{
  "moe_layers": [2, 3, 4, 5, 6, 7, 8, 9, 10, 11, 12, 13, 14, 15],
  "norm": "rmsnorm",
  "max_steps": 8356
}
Below are experts of layer 3 (counted from 0) of a mixture-of-experts language model. Rows are named router (the router's row for the expert), gate (a neuron's input weights, with its number), up (a neuron's input weights, with its number), down (a neuron's output weights, with its number) and show model dimensions 512-767. Each number is 500 + 40 x the weight over its row's rms, rounded and kept within 0 to 999. Numbers have three digits each.
Before each expert's rows: a language model's description of what the expert responds to. This comes from a sample of Wikipedia text that the model never trained on.

# expert 23
What it handles: Prepositions before dates and places, especially on in "was born on", plus at, in, near, month names and digits in table rows.
router:553443495550561556487530533451551467496566484487521530529475469552494470552548524461514458488540444561509434540471476520543465515556506442503569531504500505457557555553548467499464482447518470543541503485455530459507453450518509484457447485448558569541475532530542547473553553513517518523484545462472469489503475467501543456524469465494475546584541536560522454471452544562487518491558501489465556543485554433442522541474519527549446456498541448526487437531541476492548454496489460549533540558481548524455552535501499541551470548536532443452485454521557484534541454515555468475551452461497550472503478453475553529559514449556496564496511547434454528509505513515540549490544550541495571547442430488487550458544562525512469521538536464505453543495522496460528552461417493
gate0:501544573544472581464523494529441485525532488515503473547504496501435522508473554642404439469571559587526496517501506425534494535475462452463506532526546514545506443521498473451537532505493412475523467498538523516466467513526470550483508471447489496546493481579469516451520519488491493453491424521447449530489576458481436469496589502472387499563441466558527482450519515529492435471546466561480533548495489465535471446513500490490439499596485555520477451565551534508540498514458474498483515564548506478491497523456542553511550466466364518477582499565506520478515545488569543501555579437430446591518500483488489485510508507517450459470509510484497515529478503501475491480530431556538513471456500565474494533506532555515509445531525480539489500563497498474475523475527565
up0:502514509491520485475475490522489442504561466494525449442589421452525487531498499494416613478457574604453522396511475555524549508463519523557502423557483562505509537561532543476469613479524498504534546476526552484463561464460447540548492541511443433543461522523468501456510513552572419462498472515481570530516441491593571469490554532499500489547461505465543546489575405522468526482547507544504499432507536414526597506530504429546563523541501540547500433548524535569562533522496484543590489511556510521515474517530518552571552541449470547470498489522453518515521500476509505468477570451557507475450439444499471456435481426622484487530565444410491463485526452493488455541490519512572429467462478503475520443478487548507492513474491572498490519421493528528524567543511494
down0:488487525475412532555489583528486446511523427522485480515557443477523489544504509474480504529506482493490474524503527507493423515546516537424523549489517561493455521520427461491458431483485476466550625482572520528453531534479488502513450553539504508472474538494479477457427423483479495438483467511528511398464490467452486494529545432597598633495451551533518521569505485532545510521515380547508475496465540550514467458459439494493485429464450449485443538516502479465475526501578604510496528505491435567439556522582487489483433535492470483464412521531549491568486515518459484511500491465433477484454544495484515475485590501507527491477465518525488529423474491591497506502512544498454469478425516477483529567507474568443578541510506482450514425443500475479440538467528482
gate1:459459464502467505529453535533496428542504476620494528503478521512538563507503406508548477416505576491487545556477484518504517474519472598519490485484552454519540461504488433452424481510527457570489475436519465542479478482537521515517566529508428491553530497460483472537399401418515445456518544482478494516472521488545465502517484503495481541502498547546542455491518531506503468504516486488602496559497581465449517502444539464552517484495469567467462456485474482545528525511522465539541517473493517468553589478601451555557476493506482481537427431476411497445537543457532518518490488518481503532511546480454457459521540513558460478467548511516413515546453564547554439481417567488486473506494515495520526550500500534568516439554447511468476561575503464541439477458545469
up1:598514519521467525522523509469491524436472488509521517472485553490536474531556523509571478471517513515487463458486455410473468558500523392501538521508535537469428510571561507509477506467504459443528443459419517523517567479468439430509485467468549520466593523489460479521555539563491510481470476476506506564491505577558521542526513455490552465470446426457476538598582442521508419532614496445412481463504472503499487506478477615523363543492504484552540548533536505427527491529471460453507492560504499560534446606483473452419541558480483488520501506537481495461459441502458446500523496522482399530475526537462498519456482481483510473492555501432536462520475564478415526509555512481499463507490539398519497511579467515485434516466547491481500494528508547468542483523498479
down1:540532461563576448520496473516514456536449485515476549483490495492490476484545501519562460572476521482422444528515460494499544490487536483569525551553527435521529591494465531485505582445448496508501504602491543469510498521529491585426492436449483501548515482518569507449530442434502518521518497483447475540513481465505403427550532541574470462494409446495458487476495550495535522545478527561469480483483449472481488501527531527507503474477547417482527476579527541490543562519517443429546492554542539532496429514567521492553477468550502457492471478494484486436556516519520478553440521484533441477472582530492584564451491462515517526459447536435493527557548449475512550507458469526501467571485580477471496522509503513472509445445445479477473470432537528464460477433513483
gate2:533541541530449531488514533461500467457504501548554415465442481519502485493497481535506493439510512413476510585488499405488585505526514496492488519507460495523488517509534473478477560402507472521565528489464474454470521475478546471570583540507552551465508526493563539531526505510563457418553529447471581466480494482514548507547501524447445513518486458556467499533487499442501475467519498511519608547473543500422468459440470444500512489493453475501499532574524495589482488509497499569419494504533485501453458505517437519479437484494519481513572463530502596520500501522425493513509502491543430503468414431491544552483523555486492545585536513551509469466528585505508522526478529491513622419533539504487493448476460500555535568473438461534512418528537428489501590447575507
up2:515489527553558500493483473511451489472478471438520520469472530483451490504547481513460502506514501415532540538501418427529522489504523500520568491498506509536512488584493564470472523536532513438429553561573468465489531581516472470500426558507476450455576453540457517534499469558561538441446465532431444397581468435518541491440500529489484526478532499497508491491486542508483562505476538521526513547536516473516514417487531554498612439521534458460537521447586578475459528482506553493453543468506499515485459450432486522518497505426532498480539550503511484456448517457541526509510551537434550556540518441452527585508454497525481535477504467434446477469492525509526494529515454510545413518455542470605458429521474452513500490514503581488426446491454590519472429416484500
down2:478422494506399542499541510473482478499495549495488543506508500435478507491522505543366557459513564565617500479517492479496424519440480433522494536452528516538561556496517510532545492516475464428504547531476477477504576474509500533510524510484586470504564489521513466526453515488507448485530524512520497539473495479491581532501490471447480500454481488488495515521480454466495504474528502520457537457518599490475516531594518492487531490441537520497423516444538471478489539436548553483517461576472494463527485521461421538510541489546506464444513507510432469495517532417451524478558519544544438528514441545517516476470482479440467467529543523431537488482475518487537564516439512513468526494542478514499459380515500495525529532446452511496497522421564561518467520469476542
gate3:507523546456424533497523517569541444531487462487550465528581499524492486447489495535548479492478469546595515515465582491468505473587505573491463392479425503505510427515549493495529532535495393528572474455496524460505416463578558554568487482468513488494462428418539513455524512560559512470517474547436536573513513483487459442436504435508433484468522526549464438616496602503485497568507464522493470544388548455510517505461449482461475527518481536441530527489451556530499512483540480568475501561589462522558543583549489528504487517457541541570535496490490526550482532529487573478489573512535468559511483473554548566429516478536493491485467420477507586518519473581456524519502439487513498470444439474458549495444490456510463480462510536543557452535477460508593549514519508
up3:481476460560483498529515510571478460504486568466562493508547475481544537480533544458557587476437474513542464527472592539517493559549480534454441359497516497572520515523459510474529510519530512523487523414475445512471499485501548503596477490536461540574441522461435478458566493467528533486524529482460453498487537529410488455471468467542435533499531506442511499579553521498527509536456465513510427507521548477603493506497539525463495494504527508493502458434469560624518540585504479475522490550406530444521423504597472485484527464456528507572542515481450424543535497543523483480507507494471514480484439495441457533509457511506552480517500460487439504449447401495487482511514536513514516517542468450462490394487534558561487503473535469516476540496484502570436597514453584
down3:511485539462425503519541505492469546525531461499479554497539497509497570546526534528446456479500452537508486499470579588510479497481514519438480475488464454532555596483496497489519486494486436526428572532479473528535489494514507529501477498506579463492482506533537496530528513543530460464452533526440504429538533460509469503604475475428490494496460543444547480478592442514526492509517466523563453499458504516569460455466505475514549513566475493526494410452572557536508509469471458470524510517450539513491501509489518502439533465493538612515537488508575422511475547528537472500553504516496475497558469493499465508441454521548496515524428550457537442470491481479539527479552555526420584442480514482515472551486523469568498563588520509471557537419534460463473479497517526
gate4:538480472521612527489502461516564579437527497449524497493445449465489566537498534550463494487522547462494510537505532589509465485480482519464483514529491495479430479522521445468537464531437444527473501514524466499423483521526492500458502567506518463539454522525515489534545481453503487490447521537539573495435539545421560547510522556489451435528500431419511534508487439458522440518450434499491517513459504541523490573495565504550506513524475499478543490510499471607454475513454526522476556523488492533519508513540468505470538452531532470418524488533515489539483451489513483484394415531456507575445474483522456456455420474511551479468516553498500416444534533525522598565494539536490493469395500569518537515535489455517514505559566490506544591504524454490437564448472455
up4:509526510499609451582491442472469526488468477519583532445476530541413598460513491480584481519509535559518453515486458505536428459466489440510514495445508468554524495479538551502573461560489495535550469534552516527505465521479451523434519565471487457577514503539533533500524561375516452516464596530546514490503516496429538478452476533493528478503439408506418483561513475574521427464514516544470575507549575550515579604535506535517544497581557566519445505530512553527502469537474571504477493485552509543483522550565480538502514576518549464503476481518573454515540529495499508485531444464478473489452473472481512481486453465521530520475529491502455514446524492452531554516463532458490515456500512485464548491613552578520580461531446515462583527482501476525512541482528531
down4:556522560588498493476398434509530483519477536486520558451466561580530489535513535532482542461558489496527479451528468517530505539479466557560517455500550468511476535468502523463479511487449493475514463501516453513519494506494525477520503489477452505495454486538536468527536583412548492513433564540500470455513512545491390465427508518491512509536473505467517483572476475506472512527503488534450500483564497434495504495566449523444534458452553483454499528536448488507418501496499526499491460497499525452509562509482537524578554472456484440466477450540486540511522392533507561466485564528374483489459482418433504493503449543477485535434482579449383538531492489440519491395534493533544526482437551468473446501530552472486512469494433477536488508453531523571511512480442519

# expert 2
What it handles: Middle digits of years and numbers such as 1945 or 70%, and "the" after "of" or "from" in institutional or geographic phrases.
router:560445550493547473456560494441561498556528520495500544509458556535523549547549520477505456498440466553549489474439432531481445539547517452540479497554560501536556505555550441518476424441437458547559470481433534466507444452509407511562439523524545552561493518547550555474544519476534537482493541519545565465444515453553514461530502473518474510524505427549528444532440552502483548495552469439460554553521477476440480544467538535553455458484547465522453567448541527438561450540545464542527571512468545501468547535461465528532458552480440547495452457573537464496494488559553504481543456442430539459518508444557548531564476468488505512516530551450474456447486515522558548540540521515531473553538468481508540446555540513448540458529532451526471413520478558443559562490527492
gate0:599459532457569491501527493494499522464554527513501552511576539513487517504547520515522462500461534499454506531429456494444479574493482549525471393464541526508490478435485495556490490546494551485469523460439464573529498521614543457535485455468506539542464443516506529459489519421482505529538501517429557475538500524472453423467514507460445486538529499506537451521457490492527554451534504440575551464506502430472493455556440545451479404449499481555562535526483552471463473519509484470589603548430534507525495488425433537427549577519495505502535510450531470575473534500568487462544505466498537448526503533446483473567444527497470466470412517550501460457509533481507438487536508549439461484516514505549515477547523432525526484546451495531557461553535523515498511513491418
up0:534502514523536502464548524447500563509515477517463545501509463585462557500487516494566444503517546466450436502458438458503516518479511527499483429454516444449512522424531496570511487517586470454463486520523490522472514486543560462462476527489468519554456483497438504465407521470538504490486533516472536480483478527459512476538462442469428427471507518529539423509518532474493489442532496526568554520483456462484570494559474546473461487473562452520484468554509580449477460450450449532487484526505557525518448414444500534459585525565458479572484538471557490540481500510519602479566479479518545470524516448455495457488487486445482465513564459538506514492501531497497527561522479485450512522530496530585508516537517440491480512579563550502505487464528489531499548513537470
down0:463552505506521497516467494527459550498422511544514498514540531505480526416435522516521493503477482513494507467498493477536510534468578460496474512522451536460484513537486517499510456478562512528494524457423522459454384557445530451450482457465555491466478506473553430613518547520478520458482501502496525449484415389455565509453487491478476465532486496477557530521522468503425474452506543492495464544521490393505529497502589460502518469572509472504464491520572453518498536443472503473421433569438475427502544472533547466583515483503471535511559477505493512552459538447498493466454422418457447530489533542477552508533509538416503593477508479443467486535501468584526552545542494448505496473537549464536522496536487479472563488513459436442507584473487432492515518488538438
gate1:462478541519510400582463524515526470459467438554510473466494499523563500564525497461420476519462467532495559501447502506500489498519490549480511509524487501490465448526522478461534469482514451568454525569449538487448474503442496554530562478450547444525509575488521526471536478496404475488515445526478514544501535386526516581477520499478521545564532570569520499473485561461443551555557487465488471572420488478518466443575522538501525530507550536438491436515465464500522530497499534512491533465531526543519561475498516586463476508517488575513475521550407517518566537491466525507489476520529507506526541472459513525577469462530418518535506487487477408491519507543523514436472557580442553470475478459457492498475516453534453502515575602551427465446409538521503500519459468
up1:473515429466536542558535540462511492598489453608483516502486509495483446422557525587460428469553458535498506530545442470482460506539535449500570511567470520495460498521586518455530449536532520463474473552500519554514454524514505451504433448464515473499471487470537470468478455475418535440533431495461556479517540432458570611536486520474425529528493523549497450433387551526489511457530512482504462503474555497591498488511503503460481495513458526568510460442492509511542481543506520461542471590516481556530477532421470446459540472509489528503470529514474536548456525506476451457457496521482524535475460496468500536541484502525485482534518475468500480498573522512506529474486465442458518430490430467498438495494496502548461494516458563493474454458516449466504475504508596
down1:552464444413455491466474515480502444571431433489473479522532506532544416566519530519432474439542539515428543502479489556417481466481485418496503478553517571414393489484568501498491484493567528415464550484487577484496490507514579446525561530465570421473580518489596472506549461452508527455471507479555508475412573527439518485537543544560442557495504561454478452491480491467531494538477416431537580501481461483443536478518473593469484487524490452483496542534461525467495488511498505482430558483463530515425549468507542501436571469563473480476473504559423519494502439516521551549474539521526466500558506458559496490488521482527477496435536463424479520523493424557539541473397406513548565519442464500502527486435530485503458503531502485492529412436480534494551532453491522
gate2:596436534516505501540545511523569479491465528487522487486509521463457466475508528525461369522512525453456484521465436489448565469489521564511415507547513445435500502554480477506488524544470530508501529544498486453515497487456439519467471405535460501441549497519469498542498467518505548504500483488519564524541532498495465524504451476572525505443514494504528462484474478532498551553509471480571517484573521488494485540496547565481507487465545476519534519472500443479520507488507517562519440491505571485551454487455545560441430486446499545579480497502495532469522497527466512512554444502505543524496529520460513462557487530498638535475476556490466483512496470503543568536461507502528451525476507457503498503541535508467534488515537500470527475463554506482492505416491516
up2:498518439488517463503460473485470467493544514555486489518451537608550480469534597495505556511478493441534505491384476504484466537549471472486489495433479575528466546507619506504493461457441504491496575484475494533495543515510487469509490572492525553477461521456402445514513510445453427453518505492550482517462519546496531478481486543457549519484555534604503464538501523525555488491535560480401503537514477552459458458463472478435450470520536451491465474565502598490488545462454507429539552492538513503519528470538502471479530518493510532503466485584504511495490412465467496468403532507476517533476473420517538592389567400530499535609471478468434504432448478442502456470491508569489503475474564516438512512467491444573422550475493487538525480531468527495549504527489466
down2:471523456528489473504608504421545518503500499537525526538531470508519527514535522445486471447519486471466473533482528505497431535495461467426493491436526570457534504529490504471513523567489497526494507466520587498502430512548494514474547492490529504473441422483460496504564498559525485523477523563531484567536484492379519430580519554529564541542440501548545543534494564531440477476496507572533527479461511553483587562454525549556551537455506452516518525448508561517541452465504513444468439476525459469539519509483472499463503479476477480403512457460488500524517451499516483473465476568544478484482536416459564519538558535521549614494358459525451466523564492496464488550495427612494601489493544517508502540494459535505473492582467492524436502505646566483508586560490465
gate3:414448570532486540576498516461462537479460528540452549527496504522539479504485529476520504525506470521538459454473515454518443462466443524443518415455485508500500483567452503490532514475507525497494572509533543535434509545483517586558496544459482522549560477535500490531556491512424526478591467493567454473514443422524474506498485473466522490494422467501519554517541417451527544447501494494497496454558475460463513538557541515529618484551447535529521600468493468430523578503535495471517511486496607408553485522554495501478479516489470531558474500508550526564547503489481499428523530505498475497532518495461601509535493436472530512511573538453551465522423586557428484547503446534540513550555465465516477422406468498445522549541547522532535494402472550541449532512504439
up3:533510494452471530473511518502453516444513492519484485489520513491453482488493458528547541517489404441509458538473527430485503545552519523489485487467565492521434458511450496494491459438516544464492542549527469504473478431462582490470553559508469439532520488487492499530454477470466482456510577411517497515561507514455475529458526543458447492526560487469501519578490468441470502561515456516399561493372563492516465521496533413466492498506509547463494521466517579496372488515505461488484499516492467485492504504483513501485425539439554535494468445437507413503483441513456530489525554496560493471416525453533527505505513437482498471479481517587572524471512499451522536516414507528538529627487530437502538505435523444536560525496489442520476466515522527555548429568469493
down3:507470532450482490479477511477510419513528549504507535478501459508498484510508487490513497561532467536471463481548496430525476468508446523456523432525521452487476445488494473504512513434530513426593560570516470513547470505484508476448414499590527518468508512456450531466461511585539479506482512537513458501434457474521557497482524498580482500486496527505420499520521462473454474505462515529554451473520502479532513522533491518490459547413498525502451538511492553526531558565509497446538418503531479483553477511478516487538490516534487513531533466424491503484552517513449513497494510501454511485508481502573541498494576483485491488449525542556434522438447530561470509562540552481504516466427562479516467459466494438558491439561492434513501493465470460538509426560467474
gate4:489467515525440504484620443429495525495495508490534516451454532530556526524530499478498579466445468524469442465527501534549445493506456443518428513519407485475458481535494459489556464460502498525533462564516530478512476467490509443560488465525506493469568509449459459508510468456500524526430480499587475441459472501436506446531546491502499515483516524598521437516438483450495485455400539491478532511442531471461486456501478547528556517508477444522521524469517595521452540478494551472538534511520546526514479467444459536520452481467475497536538514508547524515459488515485468450460492525458521513466517499526612496503617548485537557533545514507506504441499526529461460431493472488543516466517509519529484442482427486469460483406510527501503469491541506507467502483436475
up4:572529593470532510539549540514458512442570452459446512556526496453443533451498437419487461498534524472491528477409499492449457543474492508467527395466498472492512497466537426483519482460508564502440535479485456493522486471555452538472548535479472491495506544466463506422564428492530570465472484488481501585500495469452482529503584479501461493455589497466453530510483490514476560507455462474527502550438464549521468483538452520582401509470506483522505476520436505557468495512456495525459519496496504533470551534477491498517576549478482418505536475550595538527589574466506440527457452613491499510479381461453456512466534536534542563459507474529526571467551496534500533527509494555488527507561575432523513543515544455564491523516444567494542489545484528502533603474443502
down4:550507513470483567478443583452498537514508484415559422536460515551515497446449489440475494546535479466506465515468499499462563477506551496501525530395484537446518463539421506490575495507476534543456497491578524537429515520447498472564448461437498538547505536537476451532403498449493495548509558522510602496464592487478529502482474565585536565518522499483436586529505556533486415505519541450537570527465560479452444513454472490482496406563469468477537527531527523501489465482511471524486448434523485528492458505492492476502521518474498505504462515547512522556552516431558436451400497557444481587460494470532466516455456530461480519498494467604537480389491542529515563520517515471571491566467533573508493467510496519512493411387474541521491518474527489494478487550426516

# expert 20
What it handles: Prepositions such as in, for, of, during, at, especially "In" starting a sentence before a year, and "Minister of".
router:542443550499499489483518524523555426471473553439510546472477546535445505551532571460502464546428485543531494425443482494513471520540517464468489514511524489508536567558542447546442518463529443548551586476455552523479450468489518487546447550461560527545591545471541544481543536468465454406497548463571450589554443458435459474541470482492467585533540489545492450452457556541511477436531545510476536542483518507458482550539506515548458467486547466553431525567545527506557453480516481528528558585482555524483542537433510553574448555454526498436460477538572490555484447502550465522512450452500519483533517475517532544540519460522516476474463544498469520525532552547546524472527513550454553560518457455602545446545539478529459459537561489511444375549477484455505528500517477
gate0:466479502489484503518414529604504511529508558445439499573451449532538467514511496515451418571570523479473465475514501533558492507517549492472565525546516455552552476487546442500580479481585469483504462354448529436504540454451488489492460537522547466536506544506450481473462589548485482533480527495534511569544485540376484504519533455530572539462513529509450523533544509439485443486464482537483519407555463496592461543446473511513548524598535481539443518484550513585519481451526521566504524523506454486499535496451505494540485489456522404485479438509422467465504452496548482497489446553374450426540503528462557510536554507509456588487495562511560463539511481532534499468526492516535540471418515416441519483558501575565520478439500546549549444443566511468535482513465524
up0:381529463543460598491440510469515511532520426463531551509485487531494502535525485539535512571442448472504419474459483574540503503547483479530522499514506460543524479478546547452554498482484488498519441470490429474464516441532496525503523420488525519585490513515461476526460496512488528522557481488475494528451524550461529426464526474481513493443518580551497506458438471519474493567456474616425515386486515508543475470409451446559496581555590491487524462579567544477495537423517524514486504488453492545484552529475563451439523504430532515519515424459542536541515403532551508529501478518480500464490513543524489543499524507440482545521468461518554522487479535450534573447518518492506443392459466499484499517541473468484452554468515507557525479468504503503527485559549542
down0:514455550467512472515484525549496467566508473511414557410498460507575537493548481440517513434452452551526447522496433499554515526489465434468521497468522491557483502524538532525543552512492397475442496394492541477489488527520420569472477494524504492604600540544519599530540506451495422539411541546500557492516422487471494519466447474484562518506369464511453529491622465419487494523470521497577572508537512477587494473517466500528517482514479499554548554490533453532525556437503569456532501497489506521526466514514506509533509536474523457508536443466540487496505542481529460539510557487497500531553496554453476529520538476524506501542591463512486499466479508463512454563458507485456516443454597558524524521399500478546532465484465436532514506502474491525441574505523499
gate1:508522523513514425451522525537497541472512515589522501457534450477462535527533475465540442534500529501549536491540462492375591612543491471523553538491472525475440520489471519520481527555492521470539530476480502493533441573526512501505529499494471538493543464452528527520518452408542469532430468537453488457617505494407561463451500475439500527551448515556483447425380514514459505415537497473485501513542569512462464469513495508517472457505477470583460506492514528505487424425452584556550518576511576561506456451467504528518490491425629535477545535485568561508471480527459498500527518492458532500473433494485514525470538426516515471506456477440548541486504476533511438443510424534499484491558507510502504508472519467475488474520472473471485521558513488524486561451524475
up1:516548474499571613560478485455539522559505407476540528526412565502463472457422472508528526485493490502526488433557433519577504494443522518522516534494513481503578503529516517587512550458469468558490517514485506471484556463542532520582459558517483511485499494553511487459482517518507482512529509527528483461433556551541501505543487502567526426511504497484473529576476490485530486523503438482473566396446458487576545509474479542618485483503543502459476475493461447467516574550533508476489528470497500427478523466501488540556455466506446462485475517536435437545469468545526456441468497518521444506553515502540486447539438482578515547495500508536494565481508518521548534467525614461447557439427511505485471435538523560551524488556462552540466465528493495498505484549489543
down1:486474544467534565431473505491507503466503450555499617542458527510444516417478504463473508538443451539478529553532576500503500502600472590587539531497496429449401476529548520536467493536479485467444489562553475497503527484511450451550526487458500530505483516506556538487558550440535511510535518496424606597537533473393425483491540522467600457545520558565572451458533520470562521432471447527542501427555467477527455508418422490519517546555491559500491474501485471491472496508489456512468530456481559473489556465471450491540427489497470465496494476482486543492492558470494557564559519534476544573500466523492431474510503509527494447537568521479506502548604449511535490500488475483495431440512544506534512507474488517432521560532506531516571464483514482502488489493509470
gate2:561543533435462484553503581554453526454525510496427513519569496461491479501466535489549451476448548554510575546479514484559505521460517538457514497514530443470488466509443481474537608522527517521490496486474511506562480453439473515474512452500549482567497458568512539477476555523535504499415447509561504449518540494538480516489565489442491508607504463490500483480412513474461490567538537551577516522480528470484463521535472518545519430542432451562446443558486596468488448517426513497425484526525514538474574514458489544482569483508405496377463472530517516519536507513501586473453490474448534525447423509517501535534503538586456490452482541484496504415481477453478511494509506548481460453498429533507516542544511520528490504553496487423441457428499425535499435507505472
up2:511545537564519496491511419513473502506555439500538464482526460539517483459490476507492529500447468471504512509528483514541510515477464486468565446500491425505571425513510498472554540444440497600495582523458494492479525500541522489541445438487509463465487507518535476530459481470457461444539600524481526542527489487516455414472490471453476478511560532519394557516433498495540599444451481517474529480493437436395495424553530526503437467445585496461480484520530442482450463478503469555494494466448507451406486485422480492571523494519500534578526540527509493442512514456511477558518537380477460519488514459510530461486494548529511541533505535479504417506396454435436560493491484595492482491521497528492554456520517458480553473550507504499495530440451506490572542524408474
down2:542428433551489490484508524548454474502552467517548423490445544504500575482561506502563592453530453565531527502503477506457484573453503563448547443596502524527551477463554451491527489518447487482488571478492592519564478502449506538528436499478400566545513488555448455485527478441524412530549540518529459595444464501585413569473416483473477536400491527549484508560524511437571494428486489461560499494456496486467453514513432544534518505494520510535507536497513473436512491522510592512451527402484581533542528600483510448473523495520529553487497492432470562502474509456494528487547420512534503501470501526497507468509502557467514473520481593479484494446427537479524522519545433567550412527562534471429513502470485460460442435459516523556481562491498465435542555534470475
gate3:451486517429527461467534490474487483496502539375579455521466444446471487453495447410508572585461488472499477523408497478491477515417494502478442463547606448554559492483454483510498506506537501486507481512365534522542545556525431540514502487530479459463518465436503469509529512478500449497446514428524543481564547495509469509478493499519490534430500505444438498496413476519489566508547457493494538499487504488536529464488495484422524488499539519552492543435499470566519383529457483540465434500509558507476484481434460516423503502450530498559490443494516519511507487522540525490559485526509479421494553421483413466444494492531510560512499557488491503472583525548522566529448405541516545467516428491550480568460523443442502543569530561502525502515470482485568524544483410
up3:501489515552421470498450478501509550521454430509417518530556558503521499563495509545511498432531437512519532504633461545525512396507490439469498573473483561536422484537537534481543491450578538488497522548578503490431533486545528452467563515534517474532421457452467575480488550519466567484551541502504484573468521538528575550548564523511594518551480463551522504477600559509493445520458502541507477534552492514465453519455431560508493533503490445487510489603420454510442607489519499423539570475440446488497499472549479447472538513549409537464555575484451476515475465543531474529467484462516483552523467508567507507508555565450534404525501479498472540557428491404446478481569528463519405499524488500425527470529516451475456487464472494486444541526501541538473488488533472
down3:476527520436447506494467547509491550514510538530483516515493481520571536543448524522428571517510518428527501493444503506466578548551436482519449501483376444480559544476472453518512475425527554490472488523486519591478507507569505464454481525490489512496498433530554515441515444485475558514457484437538462483517521546525407496470531419430524461406483472465551421451514452467507545504493532543451568514507524440461465551443500522510508503522531522447474534487483473475487548533467504496457465410490406528568433508503514511539464498427507499580512517502572513487464507505467515475501521462531484510481461538476467525539545528463453490486526561499492552626479488516478493535488468437496443538489529472631536462480455449480504545443487454491489501431500521476456491470537486
gate4:499544524542461506584486540500536580516519530551488466390498474511512468515461500480506626556526411564549475441439559454457559484487495428494510470514509578520482519536519505470508494531471520568521500452503461433561488537463528517556541543513571520538473532578533581509561503432462479481431534474506492515453517532466492506556466477551500518529508452496468510457464526417482474448503425501486438507523498543508485464463450412474497528477527520496496536537509462521428516487537510534473516402513525508535518502472536498503516492474494485458446488489570505487499515525520471498503536491526480510461461514458511442498507530552472486462517487460467562490528514512494572475532502541441534453539440493528531450541490467506537511507506545584469521531502525419488490480558514
up4:518450484480453551580541543466515507497509508433428471555468459465542494484525572525534480490570566507593522531553506555456476500524563567508594565553474521505551463547473475579481473513527442515537516404489470454586510480533503431522457513516578494505487506498473534461517541423486500530525410530468517512548529531467456519515509489480563553492471505476457458450554505520464453457500549451512519427514550538550491420499450464450508513458495480527451496444454525505481461465551481585534486467515535585495526470514500510537569531506488474531478545444503504489476520473492504522443535519512527524571510464487466472508524529526515514449588423511555512502539486447513520485439438558476489493548542527593472556532546490521523505532476560552505568533481481491499550501464545
down4:464512519460484461448550477507488511484569500465494517534555546477546520487517481545451564488517488517518504522522479533539521545435568492523432459459541487511488403500479525461526464572507508528471508529498493556531474482501520479472503620562517538480484538493467471430512479454465482407516488470529512520508456478437525463532459505486488476467495489467523518550526481487475450579432406560545519525539473499515495586453415529468538482513538519527539524518505482458466531419500526451573444490453439466519486447551440495407482525539491451526452493451532536477476546513539492423438490545517568522491427531498504475489510480483492485495496455484524530507521510528536476470586492510576517539536530482498550464488478532544491608541497543462452519547518464521485537529513493